config = dict(
    n_layer=11,
    d_model=384,
    n_experts=16,
    experts_per_token=2,
    d_expert=160,
    d_shared_expert=0,
    activation='relu',
    moe_layers=[0, 1, 2, 3, 4, 5, 6, 7, 8, 9, 10],
    router_score='softmax',
    normalize_top_k=True,
    routed_scale=1.0,
    balance_loss=0.00165,
    balance_bias=True,
    router_noise=0.1,
    router_bias=True,
    init_std_router=0.0114,
    lr_router=0.000507,
    n_head=6,
    n_kv_head=6,
    head_dim=64,
    vocab_size=10209,
    norm='layernorm',
    norm_place='pre',
    norm_eps=1e-05,
    positions='learned',
    qk_norm=False,
    attn_scale=0.125,
    tie_embeddings=True,
    parallel_block=False,
    init='normal',
    init_std_qkv=0.0227,
    init_std_o=0.00484,
    init_std_up=0.0227,
    init_std_down=0.00484,
    optimizer='adam_variant',
    lr=0.000701,
    beta1=0.9,
    beta2=0.95,
    weight_decay=0.19,
    lr_head=0.00699,
    grad_clip=1.0,
    warmup_steps=296,
    schedule='wsd',
    decay_fraction=0.298,
    decay_shape='linear',
    final_lr_fraction=0.05,
    batch_tokens=32768,
    seq_len=512,
    doc_mask=True,
    train_tokens=280800000,
    steps=8570,
    dataset='wikipedia_en',
)
Below are experts of layer 6 (counted from 0) of a mixture-of-experts language model. Rows are named router (the router's row for the expert), up (a neuron's input weights, with its number), down (a neuron's output weights, with its number) and show model dimensions 288-335. Each number is 128 + 24 x the weight over its row's rms, rounded and kept within 0 to 255. Numbers have three digits each.
Before each expert's rows: a language model's description of what the expert responds to. This comes from a sample of Wikipedia text that the model never trained on.

# expert 0
Description: Infobox and list markup. Line-initial dashes, colons, pipes and parentheses in infoboxes, coordinates and lists, e.g. "- High school:", "°N", "(aged".
router:119193101131109162140129107151127080099122146129118094126129097107156157093117125139137117133095123115155135169139121126109124117110147062139154
up0:106130130134147111127110131146171120100106133154138151120094155135147110158113135168090098160149129155117158152153086135121154120139141113135140
down0:122127144129130147110079122127087191137142140130168132126123131082143105155134125127136159168120153074146123152124099136122149131106126162119121
up1:109120102117132092125136107163121129148138115154111166105154140110146113102168168121125144114157179134190124141120077133139169115156112112096114
down1:161145162099181163112117125135142152127113099090151181129100133115123136151145116132166139182098144161137115109123156124131126156150113136120105
up2:104127142099107144120158114122093153125112111137124097126128096104083141167085103122102177125114136138132163145134150120152114103144133131142165
down2:167131136140170120151115108132131158129143145146113157141140170138142105122134125133114128108137104162124138137108167093137107131144125115107127
up3:117192137112138142154113081140150145133114161146148123105103124069138140149126104112131108123153143186145127092142107093163110091137106106128163
down3:128163096103116158137133118098104092156115127118141137134114137099120147130129151131143145083119135100097146110093132131111135119169095150120154
up4:164116123147141126126132127150103134139067117128133157100120131131139156111153142102118122173165176103109180098157116089137106166135108136114108
down4:146121107118113101116140154139108106146150138139089153144123113137141134098148149138120075106102101117125179145169121139161161113168177116136112
up5:143109148101133111129135108125143101116122180124103148136114123103100142133123148147082120123131153137113166157116128145109105170088125125150158
down5:084135129120137144107156108143153114131099116130115152152143088097135099122122084151112116131089172171118096106084147165134124117170158143092105
up6:132178170075162107094122150072136130093137126145122097138147139091113125135085166088099122115098154142095125081095133043097101112162115115164155
down6:155116157153120126142107143133148118146082114132105126141129137114138160133093103151113138164111150124101130109128152137137151107100123136102102
up7:165150185093132129119194110159118125135089109138068121095139149127131110134124126162101128110129121095123131104081169108144123080087140168160117
down7:146148103117136106134116095138107137169144111103097140143107129171193162128141149112076104152096152176098072159141138141169119136134091133143098
up8:142123108113144093096097149133163098111137121158128178102131134100143120146158127139145085138132110118119149130115160100137127134155142147128130
down8:109113120102103151119118120160125167123160127065147149148097161133132154133127100151135160135072074095103107108154101104129118157160115132183134
up9:118139121131100126137115109131145119134153163096075091124094141122135112133138133115123086141117154117124112123095106070152150114138145169085154
down9:138123093112127138145081099102137131095107106146128126146098139137140196113126176157130166118137110159153100120064113139147153109150094120122147
up10:127113130158133163116161129147096142074146126166170153116143134155124174138096076126142104161170169122104105098145100121122168139120118079115130
down10:129110088117128134121171124135135104104157113102133149138164090125121142150142123137180156118127122132125155175094148143152140098185095133093155
up11:141104159093110145121125152187145120128123141128107093119146126121102154097111131130119118153150163135075100139124093100127108108174162134166113
down11:114097128125112141084117124106146176132120131160140136121171153091153115100163108163094134124127088079147115126125138180155121160110095129163112
up12:147104122102102120100138097131118172126133173140124138144137131132163172129141124078131130146138159091160145152127110134131114104137098125118120
down12:168164094109122126118177129093164155093157125132110141112091124133098160131135146137154104116138118132134150153112122092148096146156160095120124
up13:097153100128116103151128118153151105112163158101107103126156109100121107108110130118177115107106123149152125222124097127155161082158127155091088
down13:137113103179148122127108155110102110160141160100158102156086115130183092136141125169110144108139116121103139088111112150109147128131155170135105
up14:135130122107083080110138134182125174147115097150132077111112128079144151127071149056179169103134108109171102132112150126160123085143105134098158
down14:135118159144118111120104129176099146137149115094122120164081126156092138125108133140137128158093119148181146111154082103110123140110140101143117
up15:172098101112117120156166145108160157149134116138119122094145126081108111101120132113104103164139113172157158128128170077130111094084093162133188
down15:136111153105133126139096103090081109125146103120132148155089152119114132141142139096118097161135143105157091078088121136144166134143105113153121
up16:111160135139117095150106114144111119104115147150149075095126155116144138117124133169148108148093113138134082130085150133143122162160128102099129
down16:117145103153118150133176123178146093089092148137107143123113123180130132144170135149102075152147133125142141119128100164139133133116122111157153
up17:144163077145126091109098107113125148122112122107129156129135126152139120174118161125150137082120138160131144112102111138095148085129142101123084
down17:123119138125159157101078139116172152110116170114122101145156106139147125112138137161126130139158142127115131176122152143151085125117130177116160
up18:100140110148116119131176109156150096074103162137108142060115104134104128141145135091124133141122112159109156142141166091110147144109123106149157
down18:132156159129118123143134150080131112146098065139098137150105124141159173129151149130088074150132125080111133088140111113106091149122143132101151

# expert 12
Description: Mid-word pieces after capitals. Inner word fragments right after an initial letter, especially in names and rarer words, e.g. "F|oss|ils", "d|om|estic", "B|oll|inger".
router:173134123123166105153131106117178128144122080137080128119152167109143138160138123111095151139137125155072162117125171076128132115168125144141131
up0:109158125129138138113077093185101168106126087124136089118124170143146122125137113085126114090152129129140143107139110147107159120132117144152122
down0:121129123169140084146157140129114115150126110160198126084150104111134156111126143128149126122126152142117137107095121114135151102115151133155179
up1:123141128153160115103111217123118190127120160131104113073106149123160146123142120122138145158145148169113094121131079136183153113128135114076102
down1:102100122150130145113125138078170122125116136148124113148139145110090129131120177102143107132157200141147081114092129117106117107117113164042121
up2:116122121150098095079094120115125140133152142139099121132135127119146173124078199179084174125128076123134131146141126128156148136135101152069129
down2:112111150118124135120142173139165134092138143104090149113153092117142152147118164162146166126166123089151135072134139137149124143126112126141122
up3:143122158084088084151124118134128141114157141103113114167061088099170131153108127125134154119119125131125114134139115113087143111102162123137115
down3:110092139133110099133149140106126134113145104105113109087168091089132161140154136179110111136142143118113119118147166153155111114130103138097122
up4:116160143135102065125093074116128086114164103100146080104097125121151117140091154146154130121125140087138132139108113109137153115133153111096118
down4:138179136129096153156114140125112149133159152150129158127109130106127108148143153159147114142157118140154111147140172139099126122174157096133102
up5:117086115116131103100108148121130130099065137056126138122104151160129138152130127159137122122127164097117106127132115086095149145081135086128130
down5:102151107155128099159137162111131105148155111173130159110139065150132117147096160129136093155133140135128090086122113105101127148105158143163146
up6:096122158133160119138106140109098129116138118146105155133063119098146098136096139138117149180116143156125127128128103101109133077129095153171138
down6:115119147153171121153148090117137117150166123151128126123144118162129121175102117150110126160125170092116106104135108135082144141124108170143106
up7:092146115133133146144179130101102130092123146131128123137141150121111092123162145118152123146093128142098131118109138128115128117117106098105115
down7:108141062151135146143111117178138121105142147109115122108140149120128148115161108145091139134111144088099097133171127149095158134180167141113160
up8:135147158103135137132141156133156108099122097120141203121110121158157119095109115098142111136149133112133090136117111139164116079130159117121141
down8:137080130080106097127136107154143132108139140161123127071111118083143112107139144127106116109115146124089116150168133117126156120161164138116107
up9:130158137106149089123137136144143158075093092096114130124078150132133151154116153160178120116111143150088169121097107100160140083134131068092143
down9:110132141099108117156125138126139121092150098136098130068111127136161125170130108172112130150130113091145152134146139113122148081080165105161119
up10:085134129137112119128064140150080126145140110072140089139131116119169088123160175075099127156059114144127094132164108109138137117111109156076153
down10:107087094146130103134183163131148142078146141149108165167138131154123129094143101144135134096120147133087158132157142127100149126135100085130134
up11:116165142143120135126150112088113132140116139148116144129105132099144117110096173153112046119131161154106126119103088096111122138119131134107124
down11:084151144130104121147152107159098107123113141110134085166117131090158128169118119109116165157142136122140168130107138172149117112138094148122108
up12:109084140166130110102109177129110091109127122078111128112089142131081149147164144144161084148106114139111135104134120127126143145145109169064130
down12:137109170111120160147100147104143092154138141149132118121134116134146126138180123149111126105171122132114170164137123166132076128120131151108094
up13:129165119118084120132141093100140150140124091089113149136126101122116171166161130121140131145184167126126113151127138134145129131196115159135138
down13:115147090131107152137113149150082140139143142193079106116124145083094137110135143111139108127126143112127093111113101109132136131118110120183132
up14:083116148110124108129120096106109169149135174141138110113161130112139110114112186130102132151117109109129126139137143186124138103125133154134141
down14:108129147092145126119114102128155125097129142126122145130135112117144095077156130123163089171148146154206108151171128178158133180130129112125154
up15:143161155133108130135063158095159063101135120063106147129143147138164151116120108112154159114087115152130133123148123157132131158168128139056135
down15:144102136126068101166120157101111124157116108122126121154094109146124110123112118107136146142077112072150114120130099143145082123137101103084114
up16:127088128146111119126100138216118115138117110095111101133133146128140134115152140163095099095127143128118135159180155143146130111131133098137149
down16:130079094118115168154131147188077116155142099110127120149137129141148152109111135120138125146140115133146155137104133156131123111157076127150120
up17:146113098155151108162164164131112127087173112111122080087091155147142128148101113116121122145131109104194136118107103158175121157137151141113153
down17:120097130119145131106090124118113100123089129132142114158125165179176151123117114131070132081131109157144123142113082114130131204100129136087151
up18:113164097085109107118151131119112121142128153099120151099123170154107116067148106138121164107075130101130136139113131144123132141093180134124107
down18:124139142080128146124172116143148153114178156098114162139124102102109123130149124139148139139069118111151110101154105146119158131144148166143152

# expert 10
Description: Sentence and cell ends. Periods closing sentences or list entries, table pipe separators, and heading markers like "==", "===", closing parentheses and quotes.
router:111135129103120118097125058137122138056111142137127179123142125146134107116122097131094157152165169127130117142185116104144131115101167155125103
up0:091126138159134131134163145114137146118088144115111136105091136096145124103120154097172113128140092169114110144134094111119089120138136125093141
down0:133124113084123100132139133124166148153188112145130084095082070099106156122181111112126107114115101107133126100106143149173136108085129111085111
up1:135126123116108168120140121150147137120128186127072111109143118122106152094108120109111102162163158119135110147134126119111146096119118140139139
down1:104124092124155077137123135154136117115159170140112112125136107149112172087132126101143126108150063171138139157130156108157113113179126151103151
up2:129130110093106140142157147162120146123114107147114094116153117112126181131143157103148099152134142121157116140059099140145143126119145139126147
down2:093110168142150146102138133145105116131098145142129131179160123159166114174157151110115099090078133128178072148122160135106124120068165118126117
up3:135132109100111107123127142110124131107115146132124119133134110128135123124161144095124135107177103110135112178161156150119173131164131126143123
down3:128119107172092090136163124127091105078120107104078133151088134168163141111111123110157154126084138164153101094090100093124100128098120134157133
up4:148169103175117109148181142142119138120145180105112143063117152147110134197108094122126139151169159138168148111139119079167114131156113102082137
down4:075083118105142117154132115147126121160130128157092112161093108135129124125151140135149132083158090097091141116103152137090112135146092100150128
up5:161161167119129116086155157147146141082083144155101128074152123134087133145106116196104161130118141124173132118106140133125131092126090099132158
down5:139132146165149103166141173091131137133132116146114098133142107088125100108125121143151142119136120131136099135146160140146119142107100136145116
up6:122134116095100116126160111147102114147153124147125142081065110092132105161122105099152131165147126129072173137101145116137139131209138125106131
down6:151127128121130167137113132159129121168148151142103124124123140108176147138087107137159100133158113115088122110118104175156095098124112120134088
up7:087128123115151138105084176081131135129147141124140095154157152145133151133147159111136134113122115103125108110176138127127153085112145134099119
down7:117129102120142132145109165115080161148161123126130142130138135121118127058094128158129141110143148143182105140096124144088087111132107143159115
up8:125121141093147089145164109177151080129106137140101111122163154110147164107137129121111106116136120148157150132114106144091146147130144138137176
down8:122104173170132125126161101140087152133126092101125137140155133178119135130113082113158171142149149162163155093148083136160140140140155093070103
up9:114147108149106116099156136099141097158133136142128092089144140151118126127112113138141082146111069141138105078110144147126117134137122146105167
down9:111166111134129142128138132106125122141098107161152125141173124119105163110160146085133142156141091120107145131106143166111105135107096106145159
up10:110172149123133158119077155110144130160171170099138119166126128120163109127074151079182085140121131141109135187124113140133114147136120167156160
down10:114082145108152153152108107115125167132120122135129110121095118095113128124108150147189120105100121116123124121132142155119151170098130129113161
up11:104116138108132138108130144117094101122133137120126133100095125092106176119151123135148143084153130176128153156158066128113148110125128133118146
down11:110119125158152166094166099148140110132107126129104131150121118117131122150089115129129132076104114120130119125129088115092122134101098118113152
up12:166139108110122164128138129139159148139163175138119134101151128118091128177159087124174107123088170126106144153116096146158104129144145113093123
down12:112103161109106119162103132067138089126150162109133134141145138125127132101102105161099157155153143113135114105058137172089145121086100128157151
up13:155134137106131167154160113152116135091114148146063115122159153112089142159113132096081134104131114141134079149171148111116123092141113140143135
down13:099087144143117103129150086137098108121095145143137156141141150136117147061124146113104155074134123125163099132154140149169127092111156076130155
up14:147177133162115156122179150132141065085121121118112125151128140139173174110137121133134110122125104144096131102117093103098152130127102070142116
down14:116109101191172121129127127166155149104161135129130101131123141128153130109149147161110139108121121128101133164116132121107123101132131091156123
up15:113124098145155139149107137127134130110117143086113107143142114077099135119115150105152116123115135094134100150162150123090108096083129093166155
down15:151107106134132119132150127091130150168158138144169114125140108173106110098116147135092113117177128130110103103101101100125138141094103126133151
up16:095117127089105118128121103117142153156104134141137090119115156124146128153108139127134118099124109121169110129112133130091134141112135086136172
down16:119122161120095101145078126139084147144131131099152113097108118109150157105133161143153127158121168137106081145076141157128134134130061109164137
up17:115125141126156123129160133112136084119123127149100106083105161096114134124169126148106127092150134138103138162063133139091110121165152159157122
down17:119132131166151090159152141153122115151102091126131142083126165120125107132122153128110093114180150140114163158096145129109111140104075158113111
up18:099147123063157121125117141138167144116111136140076137093143119087090145121132132156097133122194151120109118135143141109138111103113131138119166
down18:131054151128126120126127128109120106157145096112165117161140131114115123154101162144145107088134129077158148145091150146098136178131071160146099